{"n_layer": 9, "d_model": 320, "n_experts": 256, "experts_per_token": 4, "d_expert": 64, "d_shared_expert": 0, "activation": "swiglu", "moe_layers": [0, 1, 2, 3, 4, 5, 6, 7, 8], "router_score": "softmax", "normalize_top_k": true, "routed_scale": 1.0, "balance_loss": 0.00164, "balance_bias": true, "router_noise": 0.3, "init_std_router": 0.0128, "lr_router": 0.000744, "n_head": 5, "n_kv_head": 5, "head_dim": 64, "vocab_size": 18945, "norm": "rmsnorm", "norm_place": "pre", "norm_eps": 1e-06, "positions": "rope", "rope_base": 10000.0, "rope_fraction": 1.0, "qk_norm": true, "attn_scale": 0.16, "tie_embeddings": false, "parallel_block": false, "init": "uniform", "init_std_qkv": 0.0281, "init_std_o": 0.0, "init_std_up": 0.0281, "init_std_down": 0.0, "optimizer": "adam_variant", "lr": 0.00111, "lr_mult_qkv": 0.5, "lr_mult_o": 1.2, "beta1": 0.9, "beta2": 0.99, "lr_head": 0.00844, "warmup_steps": 345, "schedule": "wsd", "decay_fraction": 0.711, "decay_shape": "sqrt", "final_lr_fraction": 0.05, "batch_tokens": 131072, "seq_len": 256, "doc_mask": false, "z_loss": 1e-05, "train_tokens": 846800000, "steps": 6461, "dataset": "wikipedia_en"}
Below are experts of layer 2 (counted from 0) of a mixture-of-experts language model. Rows are named router (the router's row for the expert), gate (a neuron's input weights, with its number), up (a neuron's input weights, with its number) and show model dimensions 160-319. Each number is 500 + 40 x the weight over its row's rms, rounded and kept within 0 to 999. Numbers have three digits each.
After each expert's rows: a language model's description of what the expert responds to. This comes from a sample of Wikipedia text that the model never trained on.

# expert 43
router:545424510465455478445525566481501480490432466493505499527514511502495418461454472498523526481487535420544535474437483445466441476487477534489456442506469497522501387476522580504441519394461543488453471494466526502489470522573496431529541473504534458498487606486512498504470558460511533468489469567572549470434506471475510514558437536512540535520493541482452556540543536504533531491536507473497445575547438482533531422546485475470559480470474495514487562527485476510577519536467455
gate3:521463390552535485512496496572560548382476543515504430516485599553514435570585510452518531518598496578455520479469535496489498505486481513463446497480476538490524490549496502582495400461545481571529511554531533519456478464458514439464493538479566544396464532560523526460500527498454486471478514459495518533428565472569419467394529487423439426419432433503487544485441540505575497527475532449493537570520544546519484505498452502551510581550457394415514555516476511467497517531477504
up3:511507477562473453512495525511486513467474529591488433456455560554533443518498476416584553494541503556523465476468542480487494460539496492428445541499543511434593488432493527518483518434473499512534509568515553505476431431466504461516547483521490599415477515551528490540451507540500566513380552468464510504466593432497489520476494489472430404409472492464489503525516484529498516624525493450491500521481515477546438524504504472490493587489488502489584610541570525519486509546518415
Description: The word the, mostly after prepositions such as of, in, at, to, as in "of the Catholic Church".

# expert 40
router:515502526469508486495570492572486557510516479497536557492536597510537574554482457459512422482491462529548531582517518511496539483490472485523587479478525531437499504509474531466391500445570514442456523457522463497443555491450532573550450546488526515402509501545543459552478492479534484504486531559493526545549552568550546524559518504527471474537572523432516437416441492470587443586558557468555517531454511446444476530453512554546482489471437520435598503448467548521462490523560474
gate0:565546502538477525437463481490530518509441545489539471518531540477567570443509429444489544497497428522543520497470497514489500516503476496504486472535482557575449540570469453509487506520499502506485490517458528496453457501449474470497543474452468478562416496530502495530554472542437450466541402498464600501447527501489460462511489512527545525519442434524466518563555520469493556451460559496529530480533448557532487427470485510537487505559503446579441557564430411461498560421524493
up0:455513519438475502536514511563470456510506424515445469512509556467591503464499389504515495569482535582508537509494534501465408555503527570563518531494521454505523528636518479449548513531507529470534469569490576492398487487498461476503531516504487439570496479502508493502519477420469531516488500462515514438505485473521491575517532559440444543558485532486441548505562520525476517465421575507496476515487503552562488467508456455486515541432562525511470558488536493545484555485498490
Description: Two-digit numbers from 15 to 30 in coordinates, dates, scores and tables, such as 21 in 82°21′, 25th, 16.

# expert 49
router:531503594485426492544467524491432530447542479474525495436538519445472516545417449521478516546514443545511544483478493508481460510411521526485518561543521489485570507526451534445550580466519478478481454447461427507486508490468512525554490427491521528466552471516480517553499470499560563467435458526525475475481514503590529538420429508537436539497494516530480547519499496506540509528522493532439478530458487446486597496516428477455493534463520455569455476568461526528468498503498475
gate1:539491509495428563448519519516549489527523530477562503535549533498506581535471488393483429524508478491540450509500485494469489519457530512462517482440523510499422556489533459487488463529467516571589466472609489490551492459485486456436454545573497464523467482611516533565503517426578473497522428464405452566549483459534534525483545482467410531532456468549533508486514500518468570531481471497520537468563527544504556542491487542467535500459543546507534522466589455546529566514522452
up1:572483557520487515477497540507505469572478523418501476575522572455523513428468510523433568561569432574488556530511518534476480487448542500454455462560534527539495513492450534527580532467506528575483539540444439544477479442476552502538492538512483502528484460528518542526536501457530502603484476577425456611514499487462521567470517518476482509467501554542453551465518465555551547495481528473484490503443434529452511518474391486487486500539470536480456533503500533490530478495492459
Description: Adjectives and nouns naming rank, order or office after the, a or his, such as general, principal, director, first, third, Court.

# expert 59
router:441437516513452523509463434464458444443480501451528537527441509552495546519494476446489429516473480489525513504512575499501461484551500563459463442502465552473507445600541490496480553481556522565542573489472563471431540481483436568543485486545510467472531531456449437527461544460519485484470451489495480483493458544521497479460483424484493472494521502534528485506519474474473477535551499503476505476449564462536495420491538479441519551523501463482483512422478515453481518457471462
gate0:461530402502520525480549542510485510496422491593483495553512469509507513552577552410478531466511545505489522511455480435453465479496490562445488516508490508482545492491469507610518486477511458501532468421529586588469501550510543470481493472522549427526472540455556465475496564459494530484469457588508603540503487470559461495443452477457425488475521462452501566454569517506513504585526440414478488505554504513547486514502510493500466581592536474544528527505427492501523515507526477
up0:487471530514525510486454463470451466455562522485570539515442534495464500446416503569540504534455438516475449478533490630485545546479510539499486475498412634507489514547494502447512518430539529501457550532497360422481539494463481495480491483543511576520524498490507506532503519529466401505501460451498539512523552535459541527547506517493469526572529453491535510456377477513541474511499552568496554458479473467434566513495523540545568413496513490492515497533499585489501474506492553
Description: The first three digits of four-digit years like 201, 199, 193 in dates, seasons, lists and tables.

# expert 47
router:514572534477539474560481502480475508460558564482578547547516528454498489491552532529496475544533540525481441508527499452444523520529529553526510478448434480544533535500537565485538555446549444482465533500455474458500464513520510538556504452516516551527566455437526550502502538549454550512457454501450440435419519500446494488487561568536551463489487453558515471524552437490513463444491543492485520434494456532518434562501513472569469438577498488514521472516477502543479500536527574
gate1:384432492516524485507460508503530523511490518487548461440501499540503515523536503440536526508545429427550463551472540488500512499474536450475580586495514484515520527546458537591467484562470514497579501504545534513505530495553482509479427502560509439460476490497466451505504492540501527483529515456515502587488460525489496530443535457511491548463482509516543578470457589442442499531541417531555499503547577496502528556470443564460500541520493449524521500540547480418520483453513428
up1:491499518515512583485520548514498425544483491523486479519520469540431513430531463462651536509494473500461495491508437453502441593542490515449405411554515452446555477474499528559490514505560516567495524481527578502596450455484436463460538499500480485405468489513546512462459516562487489515482510524550536501473520528523515494537482529459520519495535480524546538531567474513454509513627423470543536519576472587484440460471538519490606502482570544517489527434457498516424534516489473
Description: Opening parentheses after names or terms, especially before birth dates, abbreviations or conversions, plus [, ^{ and opening quotes.

# expert 48
router:459552556496541458547576528495517556398485464489515460458514437496557523456527460529567447457529537492426457510521496425462540467525513517402501552516581508472463508527427514442556470522503486492551574484508485566509552482495472536466431468516480433481409534483427526424548445482485443454528537511497516448474507423500456456459520456519434557523457454495509473516534446585564555535511466452445542470441493591509560474452542532494556465446525493557493524514517539431459515530518488
gate0:535499523500513534506435470501575459544489445490468505548487546535490573532485433475416512589413495561460509479542513556543538523462492530544451579515492490431571524401540512574554539501497521557456424459517510466539497473527494535469513517470485489538564479451475526485515471483482497493524533429489536529442496535490462500458456455524486480547539487411419538480473507449416457551554457464544427509506534482475477490478500508556490591460474505498465525472430463548511519476510475
up0:531526460508498502501540475537581454540524528603488529487489502515510577502542526479560553429491492503535424478501496464514551517498476504536556462470498477544656442471537510484540489475482437505548427377501546528485554533576509531484479481502511489499497497505482495510475492500472524474475488551536511551481573530484450488509500466463498478595583500488518492506545461496495492455532491456501525435480489532584454554518567460538501419551508469563531528534501565507450531543557470
Description: Prepositions and conjunctions after participles, above all by (composed by, Succeeded by), plus from, when, while, after, according.

# expert 29
router:553535510534465522504561465504518462474501504564467508480474600504489471555451536564484430485539494528548440458546480536483480452437519496494502528482504519480479552486545539432525508518505532477502517553465404559489445570528502493523488590532488547515547501481509438534562544498490544487489569467512479444516512546491518528515506441476436441474468493518520419523430483479588423463451561530507502480500533532500519543538475493485416554472420478545541484411432551455468454509580497
gate0:489486437483536484494518544627548486508520482518518529495519537423559517521505542487513509513495543551528600473570502491560467448428488405470492468514551462483512501508494555501499504471535535459468504503452484542468502601514480509474476566464498446491448471537495415496503526543508462500511535459518480423554435351490515484503517368447520507500460536447457453470482535468485500493451484503546512469503491522452490499462515528569535503573500460516503543485512569516566502505506500
up0:526557439451503525474485499556565495463578493533504575489536504437516489525445465554533490505517501518504561472533549517517470428486484404535502532526583491461494534519476498448500540479489560440479515518413488547503484550475453542549441555504482531455484452574480424502482493505505500497570565423486429405511482419505504473501477500472603480481545524466504464499524508477513493517470516474505428409437489449526492467463471503512502519547485551485496500473487508530532491487459484
Description: Single capital letters starting names or words after dashes or quotes (I, S, V, P), plus vol in voltage and Vol. in citations.

# expert 53
router:480572461512437496525477549497505542498440501546535524475491477500511561468488508495461485539514523458485485430560512547551502489508499434567487494480487521517521517576496435497484466491481464521552489475601579440459470495479522495489441485505447480463517448480516570491442474495530519469496501532467521513508573497496555471536497520453447443576470479434484419521522427484519491473534515495549590390495452510484445549485579505466524588555491548477492548508470440505467464561527489
gate2:496430439537465500492477451454448445426454463441525537494514547482502526449531477495506503491539507504544498420557548550545506573576558481523553448535433499508506470488445577476488558469513478449499527520516536460473481481481605493469495530493411490471501423516482479533494505480565469482524563471523466453562518493469499558460496472535527485540437574461457511507549508491489556551475551510516610456502493476418402442485497554539485504516463556485491534517459474519468500520498533
up2:525461439481479488500476521476488445537480450458519564527523421542551499496508409567472489554509464481493502440452479531443561516534526534559590528520504504411521466493517542579463444494523508485539602479528457521556517471502522582536487562528434467538452531442407459531573493480499477531520421572504488481535528451537479489466483513494515507505483478561456525496500491533546476477534496519566555536490498552543447497515531480529549452525543501543544545544496485556495558522516473
Description: Final pieces of ordinary English words split after a short start, such as -ows in slows, -ing in bulging, -ers in bombers.

# expert 36
router:528505530466521546478461570432497502462547537506484446441477576508505488497460496568434520502509547560495546545478527563479512570438617506508517492470497553539483572568537495416461529492453444429448492551492430555428484472478475501482517502538454533490527512494516572482547433437462523451532506477439471553499488475510528436458531552493486492465525510527511453516445526473495483470433622558547504506488446483454578426510510467500464565454454477480436408546484412425474485511436472
gate0:502488512493546497492500493585612503483480542495528470498487518527507517526534522531566523489516514565466540434529502528512540510540499521503460491529555551524494486477449550554424472533538539468508513497486476517485464452457513467497494497498432461488469571501494442584500492434483485518432534498496487462523482507500488499499536447483462518522511492445489503515566577536380493533443521471529525538487494523501512529508509485511501456494462446482494521458530526471560435512454514
up0:531556489535538496493484505517554483482541473526481477504520536499445528429497503544540510488495527460484532482498477602538502476469490477463510505508455543533528516530484488532500468524472504441514461483531488549491518465533548477512492472510432433550483546513523520566511426405424515592450475479521534530470475487514510542504570499560501483505533480421506514526563517481392465522442573536486472514520499514538573533472549517476513514498555441528526436506462485540477469489458523
Description: Unspaced hyphens, en dashes and slashes joining compounds, year ranges and ISBN parts: much-chewed, self-discovery, 1969–1997, co-operation.

# expert 45
router:478454509500538425532469469463459442469548580519544453520522407525524409462472536522459537510555470487549453447429427540529535483584479490465510539547499467461545478534450478511488483549514535511512534517506542512525538435530509536531511551534426439529477514480529455520496566499505509519455462521553507524587425543461533501506441472548466526480529432534451563434526434506479460512499425524433534484495476457503483587496482481511543513483496497517498528475461444437475500479518558
gate0:439499563515615460547467460494483487488477511420575502489431463539497502507508527500500453428557523478533522540508438631560547547536435470472521470493550516519489473470483488534430445530478500516486572523545477564465502549524596568493503407484486513522545497523528446493536484452458494472439500466478506450578515538533535504515561478518471530489537478466517423527496379501514509474572447470556506503453483470534481498459509519495472521555501500492497517559478494468518436465544569
up0:538499531486423521475565563545549519525501534554480495442509548480485471560535438476526530512480476561498553506505526368476444486511561508531474462508453490496439511516532557440544507454481505463509457514457508472518437509526437420483489566430497516498454503492455489438462470512530496451521487491503473488392552432456476475543483478474515456549491446541481515522530599507548473496478533461520548462544518539459488439529530466524505473538493519483526386448533504467475536522449463
Description: Head nouns of institution and rank names such as General, University, County, Corps, Admiral, following a modifier like Air, Rear, Yale.

# expert 8
router:523495539558499526456506491540440562477492514409478509588543542526447562566483496519528455520418562504509496482460551530540524523553477485556506558471474547548487522479485527465417532487460464544491470510586490493521528483435546486479491492525566555576474519461457454553497516521488509566590567592549423534490515499442537450533536479513547547468532481535479406539511485483536436531484498484499529525523493517468490507460514515524466543494473557479557552484506464443587528526516498
gate0:488497423517550476476531441473485523554409512525558512521476521539491457538542557537501487599589478500504419479539586477514519526476534485477525505567499435472495489596435587563579511514462519487520534502438519497492517389449535511484477521478449466543532448518506437462465520518512499527425572509444455541526504467502467538504545516482486516575518476495525570516507511496539559522450473513435505547496525491481557503509504460533469497534504479516489512533471430519495552501438481
up0:549478464456530481538415534566555521548523468537516477516478477526474582565504441528505550439542463481464563527513454472497513511473515479532462535538484470463451515506428442489556481502450473505501523489523457493473493476509512489471531547491540435590497482546413495524515480473514540528568495436576485487566451552455531529501536520451534529443530533417452512479530521546489490567481493433412508523587534454568446411473484480483547586472532496597531528429502560556514566463526424
Description: Pieces in species lists and technical specs: ph in Glyphonyx or Asphalt, abbreviation periods (S. alabamensis), spaces before years, leading 19/20/201.

# expert 62
router:475498480418508531497463521485561508500491533487473507451469423501461477497544500523438497469425500558381577555521532468485559534525512450459464484532555512405492537583562528493450493574519492512506516468486442549472519509538541493477547493443463538555456510486495578460478568465451460502507483454552521394538501503480547499515513471501549512485527492570519474440493467500551505522460577508554458504516512458538471456563533487498545480499521453504488454567536494501499464460418520
gate4:492535527448481473477516479525529499477472536499481527506467509507547490549553462485462473471523476556483482524509488494494554446523431533527437464473527479521533509470446472506486432595505533496516563523540492510471482507532497547519542572567456521362486510510524554485482556478471462479499474507461457574532402469505501461496524472468503561505420486521502466480476462512441510463543480538530448429491499512480489489490437527548476528495449459537500572568550498496513488468554492
up4:520535508422505439507512500435541443513519546627477500509543515493506508448476558527434439521466526485443501568530528499512494559504476477537525523516572543517562607466474504489576540553436460514532576533529446555393470483497496494496463497525534512462499535447457585566449511502479526516503454442449476596519507484518522503517513570529509582538408536578528501451527529509495478454466514530533445503507562482564488470510569519486475472528482538509475504475508498527541496491508524
Description: Word-final suffix pieces, mostly -al, -ian, -ic, -ine, -ill, as in doctoral, bovine, Sauvignon, often in scientific terms.

# expert 4
router:535423489521476506462419520468493487496498461466500489462471523597594476541569485489495516502550475513523513449450537455492451550476521464511537517499516455511534492479497537502450505421483506474549475496493521503588459494542450507498448535565537464535537508461500450488482555472532565465455529521555502531520458493512457495466425498510515534545529497530481526515483457454450503465515510474483481583529488452477433560478547532501487535614500472485411511444456451506504474488479535
gate3:434454482541471466565505457506438451490484475443480505514500471481551507499471543533447516531485522477512484537525467535464538483485460565549483596507494494501533490481515504535485480547490493507457518480425466524466533542464549630545528457552522429480538550551525493495539538550505523541501475464528566541509506531462505485481540559541530524531469543512406520457491581515503545524551509485484540492432564457536538555439523477505435470479524463488529544588500532462476568481463500
up3:540466471483531492508417530542496498489485500469493516539443516580483526487537539491501446500465517439494510486498477499571425509502551500506495549479519510525482516518455500467414461431497493490508453498533527506503509453535462499468466502503450472551523390534511571535438591431552502480475501561559509468481495485515480472400495507580525576469549513423541505499556477438444534480515472514440516535466466436419460543444504465462526517547509547428477466568448426477545498518503564
Description: Sports nouns in game reports and club histories, such as football, team, season, League, tournament, defensive coordinator.

# expert 58
router:510514454547471546510489428478522496491569475521467494493498519470468455424461534515499566424526532441528515506528452540609453584608475488461578471481507473519516478507448448502511528450498488461453543474520517458540425452601473493524532461450441442470536476535521500567530542430451485467487467496487500502524477542506503527476455503541488495430472557522455446491555487473466514456475497472428578403483512456493516532533509496459464501529553447524450443432567465495493516521554541
gate0:540491511469461531479581485528528522554544478505514502521554493470426471540516447507539478411484515496491532585501410471533495453517516523473490490524496478462475430567509552465417529479556516465459484502479564518445572455571487436463529443469544452515526501557510455500511500471520570462592516600514483416541523445516553503475529588420533490517525450493602504489401519472469500526515506536493501496490457569494425528484528501487515468536455523479440518528503451451546502477506511
up0:476550543421544547559544469434540474466494523477527481482533560521485500461478532525469529511508505470481517491479512526460515485479561455528512514418545551488474503491429478554501511547553486532482479572517509531508478569500491540520496539502439501521528507490495626508460529504514486482505555573489503449472476482539600510485501571501425443529431533563517493493508495531635482448508603512521458496448518479430526507511450502533522559415523488443533463521496488478535502498446509
Description: Plural nouns or their final piece after determiners or numbers, such as items, components, forces, crops, diag-rams, songs.

# expert 57
router:516456582473540511462444480547521552522530480435526541579487494542475580477512443492548468516521427448533476484513498494487534475534504452531547527483507535439533517509465504558464464496481532547515542470524552497479486517493560500490418543531490467464530538540460479476536557544513519534580488542498421534537453558531541405517582463474568507555446526461469472520491464474404552492479463486507554450484505519453481528455522524529521537515465540476459507507444507489507477459561556
gate2:505511461442486523483528580448468476561475512537542520455511505497479491459529468434471439446515479549504481527499493492460433464485541522459535520489537558585507436487491480488448554472516464486468463471447416615506486484527557551471501521441569470506488458495490503482536460536507480471463455420536511440557516478515470474552481498464485535507521509473471542572516465534544589505507540505555528536502473523543489421496430562483477509539548470481519483474509488564420455473450491
up2:418529507449507461479479578432498470563499471543546517502517467458472539490496524396435468435458540493489465562492478482480540483517528467441488449514448529500500542521467444416516585499484408514490471528489448533492525521443471519522521531470479610468484531482445511520499547501535542431486486446545442509488479584503471491496510552464484435546497516497534478571513510541505421445478499501525511479531486489518499494477542441467446494522503534496491423514446516469479483478439399
Description: Continuation pieces after a starting letter like R, W, Bl, such as R-ood, bl-own, W-itch, plus ″W in coordinates.

# expert 50
router:503539531457531546544550479520508468571545501522450527444457472487518475507456493507449471460491504561515526505527433557445528551505483487441426550537459532450470532540465531445518458569522551558450510397392479458515493554483440487468548586496477487526509519561502556573455493477567545484450530460534525460556481470478555530500509444512423533463569515483509469506573467476550499561500434532512543542408464447488459504557472496485560455514523511462539480490549509483512504510526506
gate0:508472484512451488478467547522496496481491512471560475449456543507552496500542518505490529516511537483465553463553482533566540475389525544536482527485540470530506484475490506546507475471491517408448438488582519502585485468478424485545490574488464511475430487520463441469515410409542489477483474465530499470507510486529443468486552435502474427508484562459519483543504554504475528473480533483551513512519476512484492528461515466601468537482492569495476533467496484465494465485447494
up0:506495533478460503465599519489499486541526528491466542522477475471520439560459459501453481527481505527546452528479512523503482587440491605462529502478496517530461498505491499457580431472506540524505467498484481443583501424527508547537441457548531481487484538478466443590479514419533523496478485504525539467437461466546555433546512486497405550520516528546537571519444459468530500551502459528453495484425506551516515504484518524485497520466485527490498495508462496431508527443466456
Description: Common first names such as John, Joseph, Charles, Edward, and word-internal vowels or accented letters in foreign words, like â, ū, adu.

# expert 2
router:530481488483522609442513501492524551452569483533458500504486463505430458539453390520553508491558489462575543542463527501567551531505507485480438532502451482548510524536476467433504539476459485494571439507507530453527493572539496462482472528559533475559549494539531496565454414500535536521529573477510466480517497528492521405497480424418446508567443466469517486541476526504450463528553501506469460502442512501467557453541488498476509462484533479455488395490451501451479483468464492
gate4:484487489533580509420432507522383528509502487544500486579466523541542529490525507441511480456550455423461468549500481574501489456515504410502510507455447530488512526489490493532471542446536395513512463464495582493496499530486435492446556539454481427438477482528489539565530472514551489470560536537557482525570500567540518506458462464531456490459527511493488479464481500437476425469481451451470537515508473508523464554508578580479460546474481494481529433545492420466568435579528529
up4:473519538480506435530459511481434491449514520507515461592513540515575505515492538552439505476513473440533445459529421565488550482466498526525461444508479462480533398463507471480589506486495512474483465481462523509538538516504472546450475525558530568459519484443467506483499468502522537501554558498508569512496464581581501550500499495539497488445503497513547588520523537449454507574463429470450470577495515492439510507477517509501461561566476506497512577539431517521492538532520447
Description: Short word-internal pieces like id, am, iv, ang, especially after capitalized starts, e.g. Am-id-st, Cons-id-ered, El-vis, Ang, Ros, Bas.

# expert 6
router:532495563467501499532531513484476453536558494504513526501522509423496520474451492554516450559495444536506497445452536505478521563503491526541479577457435497499530515494526504440566497501480493439523462501529452488534469508498497459488445515509546551543554489524483524514467441456531558534462514456476466497466443467567446521557462498458534522508449561528481521532450505533491462454491541521466490511479432528432576527555422503460518579461511516499509426467472533509507486506507434
gate0:563525475506561459574487455511522541466536498591559484463552469474523493573570496505405524432545460516435384502569495479470478527497491546531497506494499504481516450519546518551593509514584575483518523443439497481445499552534535479457529462494468464506443520564453510456520530554481504509485490498464545502395514512490491455505542481493505451508457498417435486517542519481447546449487539414527483467484647512572547493506558504515415453500576511530536435470508468525486478463500618
up0:499437481522467583529475548558416469481460448579537517495499441473506445448527532504468516480563494448569476455562539493525525508520446401529594500532496478487488469534531521512488533424452512504499530417497533429487559501516520491525469571461528515473475549510518548461547501543534488514516513473461530543537482470488562480513426494528477449444465442502480529540472531506488503564561465475531515546524502470570602456468522538478444529530540545540500449501508464517592518444473552
Description: Word-initial capital letters and acronym starts in tables, lists and names, such as CD(U), UC Riverside, J(ason), N, F, plus currency signs.

# expert 52
router:514522543477506476511539454512574552431529466453442533446496501511471499506482516556529484503459609535510445479503432539455516454501552515498546513469525552552492494488482454503488414532514533408476460504517497561436514564536517476472512498430521526528519464507517545536562470481479410536552523477489480544565541527438549484516481460553522520459556525555486438452469480551521532467492551482545512432487507489475588494509446488484451423481464485543507457528583445464487478526500613
gate1:523467430443487493472525484415493479474421488496490502514449493476536579480527498502496595453512506463475559467539532540505483523433515524467510445560514430521596423504518477540483486486520530443589573474525519505516545436517533457514530509493486399532533546465538561479418466515554485459494538582491514480491528549463487498525533583551439484513457484474535558439530511546472471538518565497447443582460510489518474449484498555545526506496512497529439470515513539474550465473440476
up1:511488483497486497520585534528452484527407494594521507497546573455535559498521503464515488515519509462490515494526502454485448483436500505541447467501482484531532466516454507433496561425423485446522528435503534466518547480443483555514411426456501514466509491457511486499389508503544467492467509501497452501486519503485405477525510512539472510482441537532530559554526509446540461485497522437456412592532483453491472478500492517547520487535525500450501524464455553494473560515461309
Description: Single-digit numbers, mostly 1–4, in scores, table cells, rounds, ordinals and ISBNs, such as 2nd, 3rd century, 2–1.

# expert 24
router:406537513416534482530510569442473560515548506552460477557439532497567521530567472497471422487526460525479482542555520528515502516466525510438455524484541510519496462533513553460471571531538492506532613445522461544469430423461441523483480476521534503470470552546505494449498468499456542520494461490464446503466491502574468483497510532492414434429421498516468527510471494570480527500546531549500496557488406507455506452515486513443478459532481517522479472528493461454541524494424573
gate0:460510504593466518463454546470471504511524495460555512445429470524503471562505498464479439535499470508520415498469455507537427548562527506451560474563458518526477473493462498536524455478510477568458536506583457542511575433547551444498520527486518527536563536493476509552511426496529549515524490487503478551461523459489534529399535471445490434516594440483515513482528471481456404518526448521492526485386460531504528534426473519478424532516550505436513540471510489554457514468524500
up0:470470565567564505512491516486468536511512604446433514568465416439471579465501478487411506456583499499436465499536546495493463425495499471508532514547552468478559491492530523508491493511555536444424475465489543440556619554527477450524476476499492484511502480456574492483505524521518442463530575504531505510467492543587466441494461507581496479523563521467411503482512477490532494510571470510492465528487541530542542514491466479565494512533522476458541552485520568500513574551574467
Description: Spaced hyphens and dashes, semicolons and words like from, until, since, had, mostly in military-unit and legal history prose.

# expert 16
router:548526558517433554566459561517405430535546501552518446400482526447536576452473470495488473475546446517483472431574490495462461448556492543473437512538552444470575494510545580493556546521507449506507501383449543456548492441497484513503505500532512523433476442605571518497437437500534545479467496464466507510541465487556486500500500546505453456422524503485510475518498505463455458546476479517478587526480490477519481567522433484435482549503539527580500528498507505506593560505504528
gate0:552487506463496508486465484520519557494537512494564558521485470490518565540538415498491431498520603546509431460486459469549515454495465460417519513500520545457497396485476489563439469583513538440546531472525494492485537437568552539449535483501489442510502448569439417480452535475502446490530452511448511469509498540464534424481500471453633499504498547472476506471471522536445493511494447477426520436533533573522464567519509557555503509546497463553515556476553510533545510493430524
up0:589482483523402537529427530481523505504505574519538509454476492517502571450514446463460553524536487478547441478463530502542465489453460465536495492538473503540584450496466507482495508536568552404490493478500501451515516413518459530485463510492516515531564477574462492519496460488499493488475503498496516508533425543465531482500491493434506541548492493512515490475485551523431437529513376520452518539540552528515523517518461512510523483507505540519506499515545428483485503490508509
Description: Measurement units and superlatives in specs, results tables and coordinates, such as ft, kg, metres, °N, largest, maximum, plus the coordinate slash.

# expert 22
router:421474535478462541458530541539474510492416558530501480462466489494506571497511510497559418472555408612521451466548512451452449465484560495484457462487567527441499551429508532485443489444493536534567473488480453505475429503525583536535557479511501535485423491451543466555531517458452503504487466554493529531511446504495536522562452553500425519481511477472471506539418482552558532520576533438524482505522475455426523454518452474486522474458401468489519535537528548527529509514511527
gate3:498547484547512478467473498470494388488452494495441489440495558577499499427498453530492513532504517467489508548576510535490472488519503545526502470457514488498559554419565513527513508405516552520512491496549571518514386457470495477508519504487462577438496448561522498508496550465488479452465498469467513535453602521408437547509471496512451493486473549501462538524450489469578503526481542574446558554390518500430522514510507482548499509539532382523552537511554520517503475591468513
up3:491457480540491544429497516441520432514497534538456501520467463579397552400481477501532573480480499457481474507542525491505473474584505581530510476506577493486568542423530460491553480447489550520518486531555531552507477457481515471542526480493411511472527422516509476553495561504465492488517538501503531461521571546420479531550528508631433492475485537510464547540436491577526528464522534560462507554421489488469581532458505458509567512515544424483577536515584511500501529559512445
Description: The word "the" or "The" in running prose, especially after prepositions such as of and in, and at sentence starts.

# expert 35
router:507491448546483507500561503513563494506506537424556525522442498529513496547508485448486545493468544456488532504468418448542517487519415492467472498485560500553593477502482555497468547428478551538431587499514539454525508507537486495484501518510493452520531531496538488521438491530541514424486489536506516445480573538497473512520415478479500487509504553539501511475481400486541523505547467539499515515501452530560477504566542546508514522508498532545526574481458468468573446496491495
gate1:467519508501479503504459509549509542470474486456450492508494419530504480532515357452477491511562524519530489526531498514498462520471448451450491466507497503494497563461531537522508514589542586512521558579482444514486528545486527501533403578566508539517447533489488530538464473566432482543458496527562532512446577556471437520469551434514482519566538485556526535493519495503575520548498382499508487466531500463526497502547482518515538452504517439467516595469497494600591551502522504
up1:496557516459502516483571535503482496541520477547478444535547535502488572519508510566499499433462430538501487556411574503529587458457538525527489479495409496483504419555488476495495467550441456526448452562561521491498500471553462535501567520470503531508526506410460447494520532409500494536482453539516432485564523497515463493521494511430455547515485502477527524539445493446470508467478499397523455534429486513535435505503508528434481504513463510442465494496523463477419496517474538
Description: Middle or final pieces of non-English personal and place names, often Hungarian, Spanish or Slavic, such as Ádám, Yáñez, Valdivia.

# expert 26
router:533467539454465529512494569518498511548487526484488501496489542450541530511576414468505458454512411566488520459516516530517439468487503540462436476459422561422512591496515509497531513539560465499468427432458551490534492485462522510471532549467554481533401487565555474482441519454492490412504486506508510445594502413477455473495506491429540563531542491472506535470503520496487478561574456453565448459536431519517530501500499547562484405541445421482467537502486502545501498503506520
gate1:495489504512427504460530491468485449478497496540499501487511506497557454510527451514455492485528447511487478577503510491562490497435474498552556408519447512492527475521463494503511461515559458511501493473515529483596513473579493481447469508490474510555426550483526429402540455555525450456416533505496461436564528483545536549488516524446522561506591473507441482521514457469532514516509566571553496506467452492501506484500545521515451528537458491487444577531487657538452509489507586
up1:495492398509537446483503470476491461451522470463423488474522446480514533466443555528444550447517533413572482485514470435534465498495479505558550524530523512579525519502522424535501540432517525445504485506477534528452476543462510453516406485519484507538588445451551554485533485533512510543503471520533439495494455511476458503470407531543448379503470517559517588502496516468475503520509503443426465517446545483464577592484519473479530512550442528545501482516566433458522497508476490
Description: Participles and verbs after was/is describing where or how something exists: located, based, born, built, died, living, moved.

# expert 9
router:578470435539511479554563501545520476538540511476446484540498547523500516491485483543494560494541449558470526440518468456459560493529451580511453565459530463484408487477498509458510457515508520533490507568555519481550476471530492441493550558508450575518520569497501483452515598536482513533461518511414536455475505536509533519512489516451501485451480515517520493520489530500502442549458500465515537491475436541562547551501481489516421514463508459541467456439477561441550438519486572
gate0:566562491426524504515459501516566474523501481444494455465506487473414488540485514516537553546534498542525461497427479509466480447497486509520502448470468560451485508429470589540491419375467521497558506641554544497446513492531496514512519486498610483513481597467507488477501474484501465540494560499467494498491492511484533545507533456494437514486483519493533401462447481544488519490462451525567492489462516559435531485479536528542465530471506482458542502511521493477504458516516524
up0:466480437512591452512512526464491471537500456481537549518487618510527547431518526488526535565491499524539526454526480501558482562485458581473506528469469500477495501515484534539535528576491435541577521579474465426488480444513500495486509488449457517540519506506533438406548485474555520552531521534411454469459488482480533448478520443503508502491438486454520438513534496432373422539556444520576430487520496485439548472426504487494497471506458470554546506517483532548539433515503500
Description: Month names and abbreviations like Dec, Jun, October, and sentence-opening On or In before dates, plus capitalized word starts.

# expert 7
router:506481472577469536480465514405525510458576447511461551503575519555479518562426412580469481591494529437532519493418494498520566540460543529464551526504439428474481474584487476466595483487493524519488521606510535491508407470570486458515544454539466541539530518516487419523502486473518531474521513491429451534522503561518518560510521448521511469462453517525569481541484485496466475493496569597485407525486498457488554491477582470391502501448504476492486480438481511466457490479500509
gate1:580531434512527538492489557521566550444446523451578460438533489546567548466519512424545449449493490483445477530501451488514483445506427433530561484452471558485466515512512531528442524536439405473493476560544524461485480576520512478403396484566535539470554435555535459494519431517509497510495551448558514570557561441473515514464437511470477469574515459488501492523528438496556475472519514412541444469455467517467457468458461542515533546558473456463507438497485485443471511518460560
up1:544553493523595510474583486531515577563590570431525477465533434523513456552455529523484513489491506496532497495491457448567417468464518487470488504545480489532524506577519495432436468571516472566484499485542446525480512534504554474534458504606514598482524506404486518519497551520478470540524475474545543528483450576478469491475531476462511543483475551437529468489417425536535458534530462500514509511512528588461524458481471470494455489499475508492500523492525533446478482429565442
Description: Head nouns and modifiers inside names of organizations, places and countries, such as Society, University, South, Institute, Country code.